Weights of a small mixture-of-experts language model, trained from scratch on English Wikipedia.
Experts: 48 experts in each of 10 layers, 160 SiLU neurons an expert, 2 picks a token, a softmax router.
Training: 274M tokens, 4175 steps.
Below are experts of layer 2 (counted from 0) of a mixture-of-experts language model. Rows are named down (a neuron's output weights, with its number) and show model dimensions 0-159. Each number is 200 + 40 x the weight over its row's rms, rounded and kept within 0 to 999.
Before each expert's rows: "raises" lists some tokens whose logits its average output raises strongly, later layers aside. This comes from a sample of Wikipedia text that the model never trained on.

# expert 0
raises: "ar", "ending", "es", "ever", "ties", "s"
down0,229,191,211,113,218,217,162,189,129,161,193,173,213,185,188,202,165,271,230,222,174,70,227,192,240,217,213,159,288,212,234,198,197,212,192,186,294,178,207,128,204,173,263,191,198,206,192,189,186,189,246,137,203,207,143,137,216,154,268,165,238,245,172,188,223,161,198,142,249,252,285,237,225,240,214,350,172,193,225,148,209,117,199,189,196,219,224,157,212,237,225,217,164,223,174,216,202,263,140,191,206,179,183,173,244,218,218,208,215,210,146,156,96,249,193,198,201,134,221,227,216,223,194,257,243,160,229,239,68,193,171,172,210,156,191,190,218,227,182,150,185,153,211,165,165,206,141,232,173,221,207,236,209,233,182,176,174,195,143,182

# expert 16
raises: "ending", "cr", "standing", "action"
down0,167,216,246,121,186,169,245,175,194,224,196,211,242,188,152,233,179,249,187,150,219,242,232,213,172,242,187,256,191,222,248,178,151,143,175,192,216,208,217,209,215,177,221,175,295,270,164,132,183,135,195,190,132,214,124,216,120,203,180,179,174,251,249,223,198,204,188,198,190,206,187,249,201,175,244,193,162,178,238,244,188,234,199,157,161,194,203,237,165,219,190,217,169,159,135,221,235,254,233,178,209,295,246,148,220,159,269,230,199,195,189,230,82,233,139,201,157,212,219,186,248,243,259,161,222,138,159,127,124,228,176,236,219,214,226,146,184,176,282,205,69,186,278,219,135,238,252,215,183,171,244,242,226,159,216,217,193,182,261,207

# expert 20
raises: "0", " times", " years", " though"
down0,236,199,266,183,203,213,191,165,157,186,143,167,131,215,136,251,209,168,142,275,179,175,207,248,191,201,263,221,189,210,225,222,226,240,189,224,288,220,209,244,193,211,248,141,101,246,201,246,172,173,267,181,193,158,251,207,116,245,173,169,172,238,191,248,256,260,178,169,147,195,266,111,162,194,227,239,232,208,153,151,203,163,181,174,276,157,276,212,261,239,196,254,222,150,177,222,163,238,169,199,183,178,189,174,146,158,216,250,158,233,202,199,118,217,186,205,154,174,135,137,258,227,164,182,123,265,210,239,207,143,139,220,170,245,227,240,243,206,183,166,255,138,213,210,183,159,155,238,179,156,219,211,168,167,221,210,236,199,185,265

# expert 45
raises: "rise", "flower", "light", "down", "fi"
down0,325,157,235,241,265,252,297,196,191,240,239,195,223,154,198,229,171,251,194,196,217,240,185,210,156,145,196,124,134,247,249,180,117,159,222,165,209,206,196,186,235,175,214,81,167,167,140,151,221,175,238,211,197,202,190,189,174,233,180,236,242,223,183,208,237,227,169,166,236,214,172,196,179,217,261,139,255,197,186,214,178,189,226,213,232,169,118,173,186,160,251,202,234,208,188,195,174,238,240,209,116,213,139,260,159,209,187,131,104,203,235,217,233,237,148,266,192,226,194,128,227,262,226,243,215,212,206,218,278,188,175,168,219,175,176,198,166,185,200,226,159,210,192,229,225,203,248,191,270,233,186,337,150,215,211,199,191,139,206,205

# expert 33
raises: "abor", "profit", "im", "sexual", "ning", "eva"
down0,268,167,228,182,224,186,200,247,174,254,191,188,191,195,159,160,167,142,201,181,221,219,231,234,141,120,197,230,204,186,222,265,134,144,202,132,198,206,179,145,226,179,196,219,198,155,142,217,321,203,198,148,165,232,172,179,198,138,173,182,182,183,142,212,209,231,270,227,225,203,205,243,119,255,182,261,171,205,204,183,151,206,244,208,148,156,275,186,166,182,212,190,157,137,264,239,236,119,171,142,265,243,151,203,150,159,208,207,145,200,221,219,122,272,160,304,215,224,149,137,260,197,231,296,196,119,153,204,241,232,232,192,179,169,191,178,195,220,210,160,193,149,142,183,201,218,184,193,201,162,199,177,204,268,224,245,245,161,198,179

# expert 39
raises: "uch", "ll", "her"
down0,157,206,203,172,179,199,244,188,226,209,213,265,233,247,235,232,150,227,201,176,225,236,205,191,209,256,153,186,125,218,224,229,240,315,159,162,166,210,296,224,176,117,236,259,216,175,231,165,237,227,130,157,189,218,275,225,186,225,226,198,259,245,259,202,149,260,175,190,189,158,187,214,244,271,188,173,161,178,190,190,169,237,145,194,236,189,237,218,224,187,262,187,152,190,249,152,178,182,96,111,252,182,216,185,222,248,202,250,214,220,220,192,156,201,305,185,105,213,253,185,253,221,142,159,202,160,166,211,149,231,230,206,138,230,187,293,219,231,239,219,203,166,155,189,252,223,215,157,244,208,132,212,206,158,224,186,224,187,183,131

# expert 40
raises: "arm", "bul", "az", "rad"
down0,195,201,240,231,242,122,233,219,202,180,147,218,204,252,161,175,153,171,158,180,168,171,158,181,125,195,198,184,163,224,162,166,212,192,209,194,174,224,234,206,217,201,282,174,205,146,198,226,254,175,217,134,211,141,175,209,157,232,181,179,152,207,198,287,175,118,242,269,133,256,153,205,179,157,243,237,250,179,217,272,197,150,277,257,215,127,239,252,116,169,187,243,148,108,162,183,147,231,176,188,202,233,216,242,164,163,176,154,236,220,178,155,224,173,182,196,163,228,106,191,215,180,262,136,140,170,134,195,198,247,214,261,181,212,232,133,223,186,185,183,156,205,253,184,300,140,188,208,247,202,233,236,231,205,135,172,184,241,238,200

# expert 18
raises: "n", "ng", "nov"
down0,263,200,158,218,237,152,193,214,222,184,181,190,162,233,247,198,202,253,213,253,235,231,243,205,167,168,159,205,183,181,202,284,200,172,249,251,254,191,126,213,261,176,245,151,205,227,214,87,184,206,203,211,190,222,112,226,205,209,292,228,206,168,90,242,210,200,188,128,229,225,252,161,202,155,165,176,252,197,201,229,238,216,207,195,145,233,167,176,143,221,209,132,190,202,216,194,187,155,215,206,95,259,166,98,241,198,203,156,180,233,157,209,221,115,200,211,275,185,162,143,203,211,248,233,139,225,267,201,256,179,210,212,196,229,198,177,267,256,204,179,188,154,191,209,179,154,183,226,214,301,213,228,196,194,184,179,140,150,108,231

# expert 3
raises: "enti", "ol", "ova", "og"
down0,184,250,152,242,153,193,238,257,194,295,224,256,223,225,262,213,169,208,111,126,128,244,201,182,144,191,178,225,208,267,230,198,197,191,210,175,184,225,215,168,164,225,202,162,229,212,138,227,210,284,231,213,191,150,213,276,179,215,170,221,121,209,228,209,152,135,213,221,128,141,148,204,162,167,262,146,193,187,204,230,204,252,201,210,147,164,158,199,129,184,257,212,194,171,218,157,124,210,255,184,97,223,193,207,191,180,165,137,144,232,211,193,221,259,189,247,244,217,256,214,200,184,177,236,233,269,133,193,189,253,232,195,207,218,198,254,160,191,217,227,193,259,203,116,175,265,143,179,183,157,244,243,159,222,206,177,205,256,133,272

# expert 7
raises: "orrow", " mater", "ight", " birth", "ending", " license"
down0,148,237,286,169,184,226,202,250,169,180,275,200,189,136,144,203,190,209,191,213,181,166,186,277,220,192,201,190,165,230,256,275,166,168,212,189,204,232,200,187,175,257,153,218,137,231,137,188,132,174,199,213,230,228,122,173,174,282,213,219,256,204,197,168,82,199,261,190,174,153,232,216,174,197,156,261,184,245,203,198,260,148,198,170,220,160,180,260,202,260,206,265,193,170,231,192,198,195,228,252,227,185,220,226,329,171,130,254,222,188,173,240,182,225,208,233,189,123,191,200,205,145,278,260,146,192,194,252,257,190,144,89,193,159,232,166,160,220,198,269,249,227,240,234,200,170,164,204,202,197,216,132,223,198,214,199,168,185,228,237